Experts of a small language model: vocabulary 8993, a sigmoid router.
Below are experts of layer 9 (counted from 0) of a mixture-of-experts language model. Rows are named router (the router's row for the expert), up (a neuron's input weights, with its number) and show model dimensions 0-191. Each number is 500 + 50 x the weight over its row's rms, rounded and kept within 0 to 999. Numbers have three digits each.
After each expert's rows: a language model's description of what the expert responds to; "comes after" lists some tokens at least twice as common just before its tokens as in all text. This comes from a sample of Wikipedia text that the model never trained on. Tokens count by the router's weight.

# expert 9
router:475458475494426609498516433605512503467430600464456486501468527551514434488420471552527416541556481528490454555531539463417473544446600430451467592447451522535532477522414574541498526443424572559585487539472518540402457556482517442470453471530551484482495477497460476530539576412437442526454567470532524533533478499521598482566579460465449510523462417561504489454526516472504552516426473494436445588559525454553480509567524518478614465520502514514558475580494489623534611480483502577423578494495540567434537463611451490449500414508583516493600492539550456421516489492502477472
up4:466412462409461421564527472514493421579400503570472530490558499541492474525465481555432583566562509425493420503446548439482472467543529523520460522493557508437432441533568514525403483480435488539505513452537483482557528553473492474596464499544437429483420445383489557443396505440406474546570536434466437538421451496476495501478540498518500526541579482545467554493464523489505515477552473537497439486552480469441522636447504525466481585591539544496504529453412499570513496490502502581476538425517418512530561559517405579471542475481555584586489478583488548441468381405558464528
up5:638480501520540407531502455516474475478477567532529415539505558518505441486515506516517451524438570534460383474495532512482533529445478522523522521493507556477489505429457546597514602483553541472526493444599447448540554520498538575517481481597520504512520519529557496468496521521537557493457545562495479374448490516537513510398433542423555551482482559354580484428416459574383551504508524527508499487506489479511568519569518550522535462508398507447553491528465479509486593548355490419500533508532517558420580463436552502482420505439528495407564522576541587519450569552601462444
up6:514444447482448506491557507564421538490475507556467460505502446457522503561525487541548447477587513435406507512375510608442442564539568523558431436473426445487470458537504508531565551513447475516526485531440503426376578559524540516458468520496408486498486517462567482567497495437524568485428549556523445556507490533484463402414475514468543515562463459486518513490622467489444516507427434473559550556588462491505465501448531419510494500443615508474596513589464543623527518504446528447455485435528550440543570484543530396515492533474409564465518569551528584382424480533530479464
up7:410444457559521488544467505451387518392431497522522480466484550470514497489420492529532442549633584456564513460514556514450482513546461519465495615462537540551496467457464425524516574506472471428555545587532546456504609553487518395490542532484447516494464515465481396555536493446498581486570445602528461470486435555495553534529419465544440471493534485577519536457498589467461451498562452522418447556490440540522493420462503474454563445462535500527502446508502521498510577428503551385554568629485589396383442426491436481542500435476523509519423499476498520522500472429486449494
up8:549577561560465405479454493561538539509477485392445442457450449555567536518541605416445460512562467500569547475513478487513457472550529574455522571478464520498453563528414512547554502483548529625572519543338536535471461534469582461577521532536551536499545543429479459517476440549410578454506547518501481552477490445457459447517555450506574552406560443505504512447462520368505458485568499528436475498469479482468501566509555548502586485483474475549529440483550522490485463623510507609469522518569647416511480449435519497471483524549457573525470466580469431547448486516530490495
up9:510457484537425513458449524444550387483558499469490532464513519453509579488538547566573493531506541521432475528515491548583505553569404617590455532437477538434469450463459448528489542477390471546587467445475478538480528537484521567508449534475546453397486557501482500586484516447537436554552397524469531487565417497527507469484541548536416396431477460452532447519474507408472551499429446456503527520562465544545506431502458525450581654557517450444504512476470391511505501544504623421439498421542526462532449511501520539428431478542502516544448401489560504586544512573543447537
up10:542601507491440497497510465450469559423532484489559569513470459514447501444516505576475542537520517411446496486487538441507563468554446435572489473433456496480545543419384546517488501453529520501481479527473416586583477459408437483476511412508547527507458482508531503419537478456513528531517513576515450468519427498486481452478488445618629412502629605410479433520520478461397495512437539501357536590549503474471470469590529428499570550458508541501554520491477489530526458546492587455431514541439546462546504466563464477496524476619613494481422477542548554485490498468585412479
up11:524614498531452482501494557375509477485417581477542587586532503422547421523520542470561592514529464528482506430547522526524487574451442495550514496585482494549576357532409514610553644491454477451482480452499512510459511547540561530452489510485546420494515541515523556470498441410512510418564489591489470511479529496495482440466604531494556511499490517557529511500525522505485466499496555453466497523514459481472514533630504512498573515453557488538532514530379638476492532454562546497354519458478558503556415493428533537514474629447527553488532459505453585499474445482547516536
up12:534468516475497569536584543488436491463478436537542506615595492603543566415414429556513588539552481482503443523505611480518497561465483587436458539432539507479442441465589479530451524527427496466435480464518527574575440521483488491554446453534524542549432475457491484502436497473459500571524550497504465497470429418486483477567626551514562467504490536428469492443448574391418544456491497497548570522468609443458385447611467525549558502499596550551508530400506532531467564438439610540542503561556430492532518514495436512522507519561492489478510515568508490519506540518514609506
up13:600451467544498424399442443466535513460547496519506523437502488473408525480453565421565503538561482530526435504515506554470495497480549511420504541512566441510534418475551567542517477521442565560461497418480529531554582553514608559403473531536600530522520422522496485450438481487429493532467474401529534567591469554471502524434452565566449482509527497528455550447455607538477483604551499430494437513482558528555456426466551483500500520428451466544480571409536619446521485461473531520483521542502509521557589483524513383531440428524463481541586397474532369533421476471477500571
Description: Ordinals, sequence words, separators. Ordinal and sequencing words like first, second, last, Later, Meanwhile, plus blank spaces and bars in tables and lists.
comes after: " |", " the", "\n", "  ", " The", " –"

# expert 16
router:463489450474449481483459401616426587489377501513432447496451473477479505425415437481557454500517452524541519545394528474514487521523546478485459472421570541633503496501468543554461501424374518534584431503560521471542537585416571432513423612482477417472502499508452442537512502446482529506437539476497450508526486583538582444470545504505457562565508497582570422487523549378507512489462423506428429517564483497537510506523567569444580509459456474536456431495484511546485575572424514512446520513556538483427560493535436542481449436541451540489486510602551496441479454485556524549
up4:499498513464499499431446482468457618549495521530577424539519450476537500387417412478556507482464391547597474438452520506561399478537404555501347446469498415524553549513564440493530505385495479526505512569477456488518419481524517437494471564521559465497482488426536543433523464456479488475531637490427552535497525449550475442550518416458501533499523560504522566479436582521482498497535469444461496409531469508513423431492404511420486530477451453562517460484471396481520535539582525512399562515571582485579463470550509494491407487474547585492535545478465437430502467460468497558
up5:400546540500507506460571545521490462532397573515507536529535559503493477447578502464500472554489452525461427494492536550529599561534509617506451519428487520401386526495486453466525553490512487489524516513509541424453516589489497512501510556418477519465550431483489551590577530539551474456564470541432459519422563520469539478403555547436344559545518474490498592522508503436454546458510567489539585564523513509492547444415405411557606484444478532467483569561572551516501565453509577461567508584472534576530478480508435447537500511359570521477555452555525478533455493552509528428
up6:389573503508464456440425513498433420477531489603454594518454482466416535484495611546521484565512451464481573523585387475468517472411448547528520541518539490480524531502530463468497464404453392448476474548544415454533486489560523462465474469522457567457479543464459603543418508423537609465498494483481620466550482464500436602546481552468426412450530474428475484422397502546525454551513497447560404474446535460508506512539510491528528445474547464582496480475574577430450437514448482454560452480479475442488512547456448475460446488454482426514468431440532405539467421489490448442
up7:480499422516502521511450541529442484526487542487475555513508414557471621558511464447515425547539470502534466456387524496504529482549480607360589453485462506407400467458500447585528495403483509568441522570529511456564398431480435450513545519597419525506470571480494477481516528411537500450585508630524509442621559412432476523463537434493473465435512501576497523466500487482549587474495488473476516513537489442390552501472487483440546515498470484474490505479469534582537488429591620582474453553419545508514509526450448532547424460528579514468517508455423529485478525467461469555
up8:474531403533565556558553517474522472538517540488404436484445459484466433438434469565550559477501534565537491378572519524513495525460488478614463421496471510469446564510459535495446566412450455510554436493509453550517562566494499523483440581525467476503439519538376529519495517436478498513473450482525501561440464446498561531512624521469421447442511517523568502486390436518434320452445444559513464545490556485514555533525561492482482662524469487481500515495529462592505490573492429479594424443526473543420486552536529561504405455463514502470556563554511489525398482465489472503
up9:512511559520503505459510526494456556522525503482472515481582423540504449553443545544452527435559581619514523506463498507560493449525453441477608576541514473521471466500418491521546457420468521493524537524501516454592550428567440545522527542580578527453584553520587548516524515472500496490514490521578524555479581562577497525475485553446479463458467565411539496590474569437504495533477571618546490580537447593507530481448517523429515551413459518426462580545479454547418465573469463550360552452438603402530535398544455586444528505508527492593582500561477463512544528444487455499
up10:498502475515510479430527502523462500646490528483584530551508522502518414405506512587476386511471429446461535559489435561642542492509515518486476517417433446477386432529423522496531533470501440549502451505490486502518431512516514485424460557511520517490535506397491464483547408514531541441515498563511486490540530430520557590445573483558499476444516473498482487494561543470539522450571574413478589364534534497503494526500549528445686550463463539511438589464459489545556471536543486576477466475409541474594555514391554441540477518485509509501424569521478515474481601466564529530
up11:497553482471457516554491403463472483485479413538531522460493531543515424541491453569520420549476651496398529533466507455528550519473482426510577535442499471478501474549460522538502523495521552476447456516512417409571498495488526440463523475541491498573496448494563559488416448514483467569475552470551563605508510497616479539571490477409539612563551518497444375499531460476408566554493393537518430431457480537477500467554523505592516504511532469519589478519465439478468476569428390497565564496547479465504498412587561490516381537480564479475467467526556530445480426397505469609
up12:479517524528482525448510528539488454475484485474497549575587570589436540568448506483427482555514492490508516486442519604494437437505511435531582458443557474458475544522478461518466433552579506530562484419499456584508578499559518510459460477476534440560508436480455571462517538508473590576437577499534511489522473424534542499386429449468680540476491486479455496549490472551495590516520485492522380532499597565495556527506514496435440424510487540555514474492424572462529575452523636609472513516509471510465500445416554556504486500576471443525526556462617538420485476383525560454
up13:458544500546517443501579485479448549496486540560443454539441449518507527531515554443573463557603405426450549559515475480528424516418430484464542552557476498526544471515475504505460505523434451536489548463508419405483465539412539504498435427447501524480458465443468525420463548459522468540575512451548475536437542456367483508447378578499429531524470625539509420564484467492447596531513386503586562585508545595462501571523555553416527544535572507523526453564420513534536433415461528508516461480521478468556553511515468495455560522491502525468549441503540458523555534331493483518
Description: Clause connectives, auxiliaries. The word and, and forms of be and have (was, is, has, been), mostly right after a subject or comma in biographies.
comes after: ",", " He", " It", ".", " he", " which"

# expert 54
router:524430495567442557552433473541494500521508514597426435496518486521434516508575511503556451452459447606527535552488474464552435529459530480437461495426391547523490486473434464545557575469489526555560367470517522499565499505538588468457475540554562468535480597412476478510568519444426516574470535517500538516516417559561528433522491441482466521543512458501535514485503507520456527493436505482465509540531570452566555429509481576476598519452413538480484501440464488607544565522511520493400522499523516516417559416544425522512397448355497514513636529594596509492499488423561556559
up0:600478542453483425511543416522515429495479489457574538392479462467496569559577586504494443543505526603462569497516498532430505579486574420454485514517432506573458496459576479479515556482487361495483482512481436521455579487495524520445573420532469533452565458479538595404505504461432544479457505504561506485466583489422500552439476434485468534529526561518508496526580525533430424507545503547494463500576572481577397545500474486480481394544505481561555415480490474502547486559639426513511456538527475396529595507535591557574478486506501555531414482459502590554445498532484580496
up1:536570538487526557423545561574469467432534449532515508476531466550418434438419482497545538456524382515485617505407492507518491565484504541405441554458500468409562494444584521491534601509549467574454434457548472487576403525418500577425455483514555473465458516439403571527552484537518436515520592554447526498488522473498572594520516469547418553528537517505435419627470517487446477401565474568508457545481479543524532514538516516568537441458446484440543415483514567427510476491472543461601448424566458491512588522478425497500517520504509517525521444547455472535452473399559517483
up2:516392544422435606547412448422594440519488505476459478506468490490504507580536549458453424545471587551479438580590561546573421482588584510596466558382494450445391469480498456478484537584463513420547416609497554443391496484513498550590517509501543535552462501485494471492486529528523484538505506548486482526492563471507484514507405542562524429451492434470479455553508499452514482456563515574479502501526543514586506527559453472504516577447512452561469465495522549610443544508491505631589490515487516493417526416478513481493552474477559444575500436435473596514475490526510443551
up3:495419457625527572485583448528475468603495506494471546556514514482565520459551470551552438514510548504440511491472518489531415499554504482556455530482476503510453512574547490576494529416482377432495552526537424452507527530496496424481569415472499539484473489616477432491526504516488471413484503533644516450411407592533446382516451446534509469506571475473577543521489568548572508557478466631578461445576466491548408556555502534477539578520591555532481548478407456435483455561504496493538509498519442577572504503471563474527467490531466529447558408516516518573484459533489520399
up4:495600537473582417380561528470498512524509450476488519529529471509492471586388531576535453474502474491478509551459477563553503549535522476535490523432483435451514592502549570376578571484564450516493550588557491523470492419466520409490543402495554609520527488517462487434566531510490409470426543440520407523502552580501380451447478496461576541549512568466446458479527521437465464624532497502493461487498438557470393559556477463444533490525568505523510514541580456539505507422409472558576452536514374458509515525513509465426475459567552464541484472416540414508484497530500518450
up5:476508547559425524487497517502480519429487465576625481602519582549471477539574536421548526532503515466518527576438496520493551543466492608496564469509569496550522535507553511500512482465472432542559514489546449437585446540509515502543478451473572499480518457481569528443505493490562495465541453559392517555468477478484515532402593420390544459482542522524665486492549430548495469478431470506435513430484519459407599404637523408450434455503493497439477536488516404510461519519489500463495499461517588437565396478528508461503551557485494506525596540445574611438561531523537462488
up6:513500472513483505459510478408588559468491529607477477526561526578507433550571496583440534651516569491452450541501460529499536532489478510492472461503521611416540499565401495503424399483567518467545424453495464544455467513536531457431470528536484483491518534459523511537509474415460453545533435485465481553481535501582502476542526501559447642539514478495388553602529481470463560477450407485490466588587461581409531484594480532457474511541539517563490426474542458507489513493435520458468421521526533468536445516587454458532544496567575567417429579490561403465567523524502438413
up7:435467375513501475634467385556489490405439529519490508427467535540425444555557508561544391571501364463449475501510541430505501470475522528572480437534513482521624484560465494522522495456495406515541521493453550539560537436559507493401487470500470478473501475406575497582515448443480470439440533557483536523505554468539554504496512511626419462450500625454474547547468555483531473368501489484482557465523540481521495445519533474450508564465470497613484520435519517481558462570469478509504544441423503548483479505485436547450481424416513486535465531530407513529600427434462507548
up8:494423429457468487531490407443530488524437455487509548417523533462568431502583452528482418500515453484448487557435542511417533535467426506461487503476526466483530521454554421609445601534573412481561432405536517567475396490454523523450505475517502571449505493473477521414511520422550508434498391549509439503441474461530514453432508400519471508430583484445472615566471520547489563472568503538507528401522512561471458549515472505532502473382540512583498495470570485538512533544458560487625518534497433507498409570487486537614397544472561453539441466471523540461452556534421498446
up9:567502541443497488476520467526499549535556506522653544603435456542515550471509416407466448353465443469542507512498513469544513512582488481520526538522535585419488544527479481479462553475523506457619497432527459471544491433519441591472436540503512443558507535430493567454503575512410483563517528557536440551626479437505470454600534488465503464494567503515475508470393521408560532442514488518375482499439568575543472433486505531550528424509452474477561475554446499504510499467516589364493449567501464507562523509470483522497521514484610586519382517517471454494569526581525544509
Description: Articles and possessives. Determiners the, a, his, their, its after prepositions or at sentence start, including The in titles like The Guardian.
comes after: " of", " in", " for", " to", ".", " at"

# expert 13
router:461472519561483543446425427486464554471437486519383451517484475514375520490494534555615452554468497524509491494451522504501483530462510437524453493438576539585478452522425594595576542520409538569556456596555575565455513419460495478444523459533512427518493540480395454565491534461461476522427535499497462530562471557453527490568555469588431451527491411563474463509515547540515549581390474401445495539483496483510475465550616507458537560522542510534513504535448488539581574508496483499471551521518501585478488510551373551454473421481576523487472466560552591437372526464497478521
up1:527514457465432469453468535595496496498536453482481480498566530462380487504442592588444460479469531561547549519571551422373476534518410546525556493495493549590504465534490571576489540552523570457457422506517455498531520435449491495582534443388431420467503521477535451546567519468483447491472522515482420530501520517452579484444529519482512418455501567504541471415574493475321492473520581487499488446442527558546528513496538501544406454406536440514465613523536438483507479455485588464527594478548421436531450585514446491431459579456540436551465533568501560528539498442535511483
up2:526588611601552558552524466469533516465523485508454481564550520447531439484508499530492522576561541483525460481507519496623506581538408528350530515475550522440381477529518551521457468439554504418539380478469554425471491514464601611466455530455531457499534523410494502537444452522527608535550509456420439409499528580590523423512475471525372486402440493500501387402517513514438530526465478486564540543522464443477526514492552513458447599489543504472631481511525524521506545469543511480568492483502592513506495529561529488492565519475538472524499530508461426461464544569532489503
up3:546568598429524578514437523565475465555447456524591474584515498512582445494522523513525455463520495510502548413528463516547495488501526480444459571494450539517494479527483551573463461505491520495607502479491511527471479457518603461502480532449470580572447588444562520478569490482465466369490558545529552552568492548454561448476478481529557475500454602485518542479476514459435509428506513540434472427440447558525593386531385482537460420427602511517509525556530539457512390476506514387532426510545510465489557586538443519481574477570556566546529479536521422533475466532581440355
up4:603578447603663494443573620472503394434485478478454589452450424522501440496489530526482489549527548516472513493534522499429514528454478423489339532491483526606358485539441500503481543439469523470453488488456586498550541433514480521406502549498512479610467532558466579544573523497477456457464408513437472463516549476428491465552481507461440450551488519542479482510451574476542567653435548513519442471576557521442486482515570543570507489495472535568432410551536534524533494535481471475487451536461511548571472534508471518508430453466450511522533555536502486439516486458513518440
up5:606478460536492527458513530523453451499456518496497437484511505506443445525472527550540435498435451556473475545531539559565505563496472472629509553499500462421470468486531558502574520501608473449513485488532557521521473475380520507569439576503426523393544453484394552428519553451510470519541494479526403479406474504543477459424490512485507443538414464466587486452545546521448611424531504499405510526434529570480503542434492571472493540505602579558574538518478593453401527567491544517506591439533471542520458508523464470536598603509496485534501517466465477612598351500492526517
up6:449479517455591476475529536528506503410491505539575447518577428533496649520514537475475460507494530496488479446476568533456491525571424488457427482476498558558533584565504589496510528552402539447573526502582587517570480496389528600509506445488611498544534537519519581503488543474573409461540462489616571425531518498378509508459625498489508428518548501546520460420545531485575567499573478486533539508540540603520597540494486522447422545471518509502503535438452488470532506486540573418456526544511484453381560453519465589563471462492533513536500514534433501460467560567561543450
up7:460440395527525570501512532528471617428441524404482493393509448502403557528449496501503519595411519492497488492492592485563528542510444513429517498487501422447527573508433427593604478569427614497480437541554462510451416509434549526439546543568462326507519619541411485542464533491383502455506448600420474569596442509479532547493496520579505443612560452526527452565457456491458515498482473496538472529537514490503450438522561499437507564523489484509514430556472484485511538463506450440533420501524419505475490505502504498489493514461520426569474518538529486486441502472480552500
up8:494498506550495453557424385501538486470532487494385475508526463452407444486504466471497431484431501504423502499470556504522475505470544473471492565457568461465478446505462527539440488517580482554474460529503505493517468445467507365538499476586419466466610438443499465514574497539568493430404478410466581538493434564424501484426418514510453537568554540561531522510520511588467496442505484522513520358549566426509602541524537576455473507565499602578505485395593509433471422444495540525504474490507612436509527513377529478451510543419541464489522470494401525412472526520472435471
up9:513507474433475520522529552434447518515462502449470385457501505476397509534451447589516494430473469405491404405577507552514533480476533442500529498443484599518524523509455558504525518494569511448469430487526573503481574490408502488434594562537464518550584462427433542569439508471489499560461540422451487514581515533440550511484579467526452554582420502459572494513373487558420628470422478512509479404462475477468621545588486516485501584535489458499543492569464529544559512577474516452535565390497559588533490470570490545487497537552442566477475471509558491560514433442542532553
up10:534477576513484498542523444525576587409432436439539465572481434474412551553548410382506422469599442477456552541450510481524441451534487477439533508478560473510463396485406423470570491514438472524463425520484509478543427416536511499515597526542489447522485470512487413501492481514551553531466528529440446561562461472592576485510531459536503483546492475483504510598557483392487475549584487483495514420532523490543515461532558477401526532444481435500450527438707576513524587517515479445524412523516480442474495617516467465483520500464514481534466524543574539509463580527511441546
Description: Places and directions. Geographic and built-environment words in location descriptions, such as north, south, located, River, Street, railway, station; also units like m and km.
comes after: " the", " a", " The", " north", "The", " is"

# expert 5
router:553417478573452587483462486564474605529452473573413501610440500542525487533535544599559474533520423542567486506470553468427524534501601447472489462436587514464496580637373491507602529436460517554538410509459456518506435499468574472505465528535555409521545531467477468486490563514553488472520573482486508527530495491528541439457595551486476532573534498521404398392535545489484485483496479472470434552502431447563632467558476546512536551497468539529589487493462540517447589511489532492457530522463487581433468506499424497498509515412445460529511465525462547518528474370474540558
up4:507483469538503513499408525423440501481574528489426487528541585524389378500410476499543425546553561518425500473545468506555549439602428467535582545472554554501535513430574479460508534492540521451474481513572438491465460596462428480467569517582513466560447553503541526451505503510427563411486501493543415466609568449559455520538565580531512525511530472443472479439508439460489528429401446442541455496502552569467471460490500476510501472508419537520583549547358529460431490532482484464551547397507550578512452435477438401456496516513489551535529438421518450548476479490512590416
up5:559454566505410536578521573466456489534475530583471485551545396471622465537563517532504469480541474495417482503491513555558590455497467453490463418571516533431502495447473547481563477417527523526439510466565519491497463517420515487486514544438571478558531522527384596497525530555483555526480446462501547538455364489571491521488586504513521501599533551542550599435477478487451600560517485469563509494520472525547542479412495468550542501467471409477528488585497434440489508574455590515484514533520560446463540514521495529447464482413531406452587452495427513450595510314515542492
up6:515419543555466487514480483465483486511573556499469508578558444473492455457600555477495469527565558439535504501462507535488511388541529469456529500496515612506454572483583530525473440437564493460653460494413492573465472582479439451538551502423438394514469496482480564574426518556496598566464585453595475506405488502548588518520516349531495507514520479556506493476528536602522564557457459512479504432530458627580508520491550490525476452572502478480553525400528527463499461553528482396524520524528486589442530513536500594549569470474437547462448490510472490552541457404454522506
up7:565466500564529481489521479497507510479537460568482499486525392477440517520432453585501449548512555537554537530553474469545459542462491558473423480533473577628514516516491490548591508492416478471591496468592463536475458442416562478506523445531453515468420415572488457509614400498458502520495534521372515508463414489480468452494476539515468499455434388544505446508502519516470451463569579489455458486474541527387538430564531494378512419498612485530495611536484477481540466517437512509475518407526475434525458533576497499388497404538496507477563489402443507475397509444400486448
up8:604367532501488559551456490530531370486539521553464451624379421507421507414434597441565457542560573527481426545466495517551525471533442515475465528457489504388401495534538495473557442481492467503563469513527475566470473491475559581538539521523531463554510467475450499451481492466537511493521567516483424655525520553545598487518540518495490518499544480482488508418476547444479438450551410479545512573423499426518519490545525469541574487532550491515560383538463579533509546505472524413529456551524517606503423538496434533587524515514441481497526477504448490442462604521444566467
up9:531473505404463498534453475567513579489566518463429504458445548541450528475479449462592471536522453501549517533530460505468554451517559459483535503512525504421462487575488580422450582488550514549483459547569488511484458515541563412501543588495503469585526556493505509598489483566473465609347486486476499579535517468487418436511519501456425599594514390537454460489556491479496509455397457496463485544496503482590517431534526561456450510409508517451552582568441469462374501566491532466474482527394462554449345510508492485475485550467606546531534541549451491482425448485516520588
up10:459509502564508533445516499520542453533380446491490474555524517517518541515488380561490492514535469489594556548501548514434482409540506494452477460476576558469447564470454500446540534344529500528431563530520483563470548503459655436488482476560556491417467542441478512583403513417522524490512582454479445563472532489525474465499484516585479493557485505503393523553442418488533402512408427446525550483421531570599532469472472524519583584472607449473452588463532527567531493466558508494528478529459603538495475545546461539500501563525503543603542446463561504563432410517498547488
up11:465383518416495500467488533517551413464557557475449490520483511491584493502612492553424460524449423492449526509587471458536485638591536550499465488595476577400479466535417415497459557548390537531473517522524558403495460434487497512412452410471441510452474530490551503547545568471402548503438490540498494550455515479468464608432542511525555509539521524555457565500417547405422526447478471564508452451462474428509475470509481516460572576547426496478569466555457447497554514401485543550584554505528472429530491435472475485495491540525498616512482525483506506527543442433410565530
up12:482585391488475512539429509531494502545604541505459494485509442609486450479576444390469496471559514513546474534525514494439508588506517531478506458471542440449513492518450503608525544460465453507528518412537471533481511444521462600430391515448507545535523479482501671524581416490594494483540516429533433497531497449580446516527585456503529505585584527486551574513468532421503522437581549489603523489522571549534444540453480426550430496502494538437572388526433500570420445513550533463481431486512515522392496494504449418449455562407485588578521472517490505520482457478546504504
up13:517473486438536552496487510544507469581459552458334527604467470591514481548475519531468448483381424492550521486490560528443519452446414487490517515492584505487496463544468457581435530466571468520535416432489484482579500419535562533489494490546572589440483416480492544482483545482537407503411408639479463543563497445545500489492469458459513450485467473520538467392470484450477470452441487455573515479513572373496519439517449574483461565489533492519403472567460426520488512496508386422452405422446505568434537488486417459545518544544502497553565485486488491490460519502396564499
Description: Word-initial consonant pieces. Opening fragments of common words split by the tokenizer, mostly c, d, b, p, as in d|ominated, c|oward, C|áceres.
comes after: " the", " a", " \"", " (", " and", " to"

# expert 4
router:572437496518447526501423451559430530480450484597427456647440455466518447517435564533513455602537436492485544439430493458545417481475586504477487474517657519534600455511487576544583514497450558543618512508543444470517538491551543464416449466573549457527474542487459494578519519471536486480433501432450511483500422501525585457536544509623545521577515412465456437484533508407430500521487529477486491500482534380517529443558543481521601493529535436546540459413502427553582583519428468463483475544540500519466469531522444447490469497440484481493541486510533444413524449453552471516
up4:587470481470482508514515492419440439531467501477474462413520494485575400429438551578470447519488531525517525585484496430599419459586489551579450548423527469538449576490545444463562514480384454536511430516480489453466531516604488547465569438419495607543465425588466466442496561481457561535531617409485490489488484543437591450477503467506482523486561491576444483497433435545521500471416529470456508506490490498452526485456483568518506531480613441553615442604548417550508519491537443402496488511498499479455524541607482502459457478518577529546477593578535468421528494489518484552
up5:566429530527450506500465419527511495566441541438528623541533513473556553481470436515614459510539424561503543504532575558568503477450565454540451564476513450540562583539492489498526503480568577445530511366530463533477475452526556511576527503423471471483512511524537426517498426481422514528446549489402455582447535465466443532536540511546446544579480523495625510563572537486551528532408482592480466469518565502488508354509467555409495478504539435542435545550496411507459467542589446438542423444521543483531407511499486496368532441482555565475414490480489481477538503464525557447
up6:560484527572433553455541453531539476474506480505496493418505523515471541627477484539539458436511479488472337488405526358582460503492553463558509471406590449577423535472537529516527452541458500503561481503522535533546406528490476463454489446414588495441478449564570518588469407441576440500551494463518460561431504498459560433410532464544545536451504543559593471440542516480481461597497493507539582532459458510449570477477607542483451459405516448502545489464548525507497500487432584472471502470486468488462560549514499443499489460389414609537491555556540465457486488584471515505
up7:566447568548478503516493526484421571495463562523497538525429480454488487443610538377499478477578354468458482567534520517478532447494533543462493392471525451442518516489551540449490482468463595574511546548473548466601492527496483472470421428470474597560481503478417419423452406425489451480490469386524497590440460478442562576482519515480496547614488375527493565525521551451519413421424498521552456487572536405520494533500526494524562465547555506487425476503547452504565535480428451398530554548571527443479514517439499461480506455541445574508495511539480512497528445560546412487
up8:441528452496436384539596543458405523614469537572386526430465442479473465463402513480503484502539457582538466398452483487482430503452521495505471462608512501543420438412510596433546513482477519464559433533498507455422405498519457413479465443467483493511452534537536529473580476396528431484473492550564512542566355547545469385559501557552481507536517451565401484548484600500504555545461538513524510423531559550480415498452589469540511542449495548469479488503477547491523512507482462501518525541460536503462498547473526476522445534454438495429519560530517450426539442411419576504
up9:502567455586428551480543441592510530466585573608513404554507564492519464586616455425542501491453462498510484495410476475535484520436493507497502508464447628449526494407451524514530538435488465381444490525407474497597530460481472481422481531474473651506551486432483476538456534545474564441441495553511489539432482608554546454516532517586450454538429415475493519509446513526503532544494387535528552524483522466596444584493562458512567548455483499492438517459497485502416543543572453465577523547525555546537464520524607503442472572491541511540491588521476440419472509523458507509
up10:517568468546533474563555422553483478472511555531444492411509481402538461501422470530509464579452508526572503577512431418597487524506605554559440491548468435493455579480514566499472486507558463482444575529569494467455564514470530426438393492503508434622460531516550591512459504477537537479497507478453518539599487546513504532404562610562499506472523444514411466568515460511470518451451553466516590449523596484412579460521472524497507454492472484577414417444449516597508499500478598459413545490505492500564553478447431473416451531568590511512543552550530465474554486441436552560
up11:432481455500422568516569520531550539519443516549496509503486556534569439455537500493570474583539541521494505502449487510585508485495547482567467530456542479516479502494548429489413472551440529543464509548563452537502586490508466530493586356430563575425464498523450400522602481473526530541492428473506554543468463489524575504532533420403530503520568423515480442490499553455475509447446523416502438393558512537445441540478530579524425597534429468462432463525514593559626499471462585453570488452545527480465497668410524573487491403491495478563562483495455495489510596477470521488
up12:559436453565503549510499580570478435473553490496511503562539445431474463409432508472513501562594514466476528469542513525574507537559523503599477531432447617532480501531536605511445531503500513546520454436459489579539476481606550440505459537472477458529433514456603591462467430505429503543492539421479607501520426525466407553549468477504589569511561463530559500508600471446570549495489595518471513527558632523536582521448478571518551461417547377485533515511514417463511476518511540502373459522427572447542566484480539538464577503531456508431593505467534454514495535492529524519
up13:442482465501513526423560478466460575565438419487464553606582499508470496535471546466485545442486490460564436505529578403540491557535580499508507475399460477550430428452476482464433565502434609496450539479469489457524508589491542483395532515468558429517525513542419565470411438586449453549502483544592478412463391515586582489510545543505500387510540445450535504458570501541486498493504550534475528540415504479507448612483523524466472577465553473436494509471400535417624530525447482577423417511524459454574452601490492471506457477453538507501514428497492471433448517505494452482
Description: Word-initial Latinate stems. Opening pieces of longer words, often Latinate prefixes or stems, such as sp, comp, def, exp, ass, in Sputnikmusic, negotiations, requires.
comes after: " and", " the", " \"", "==", " a", " to"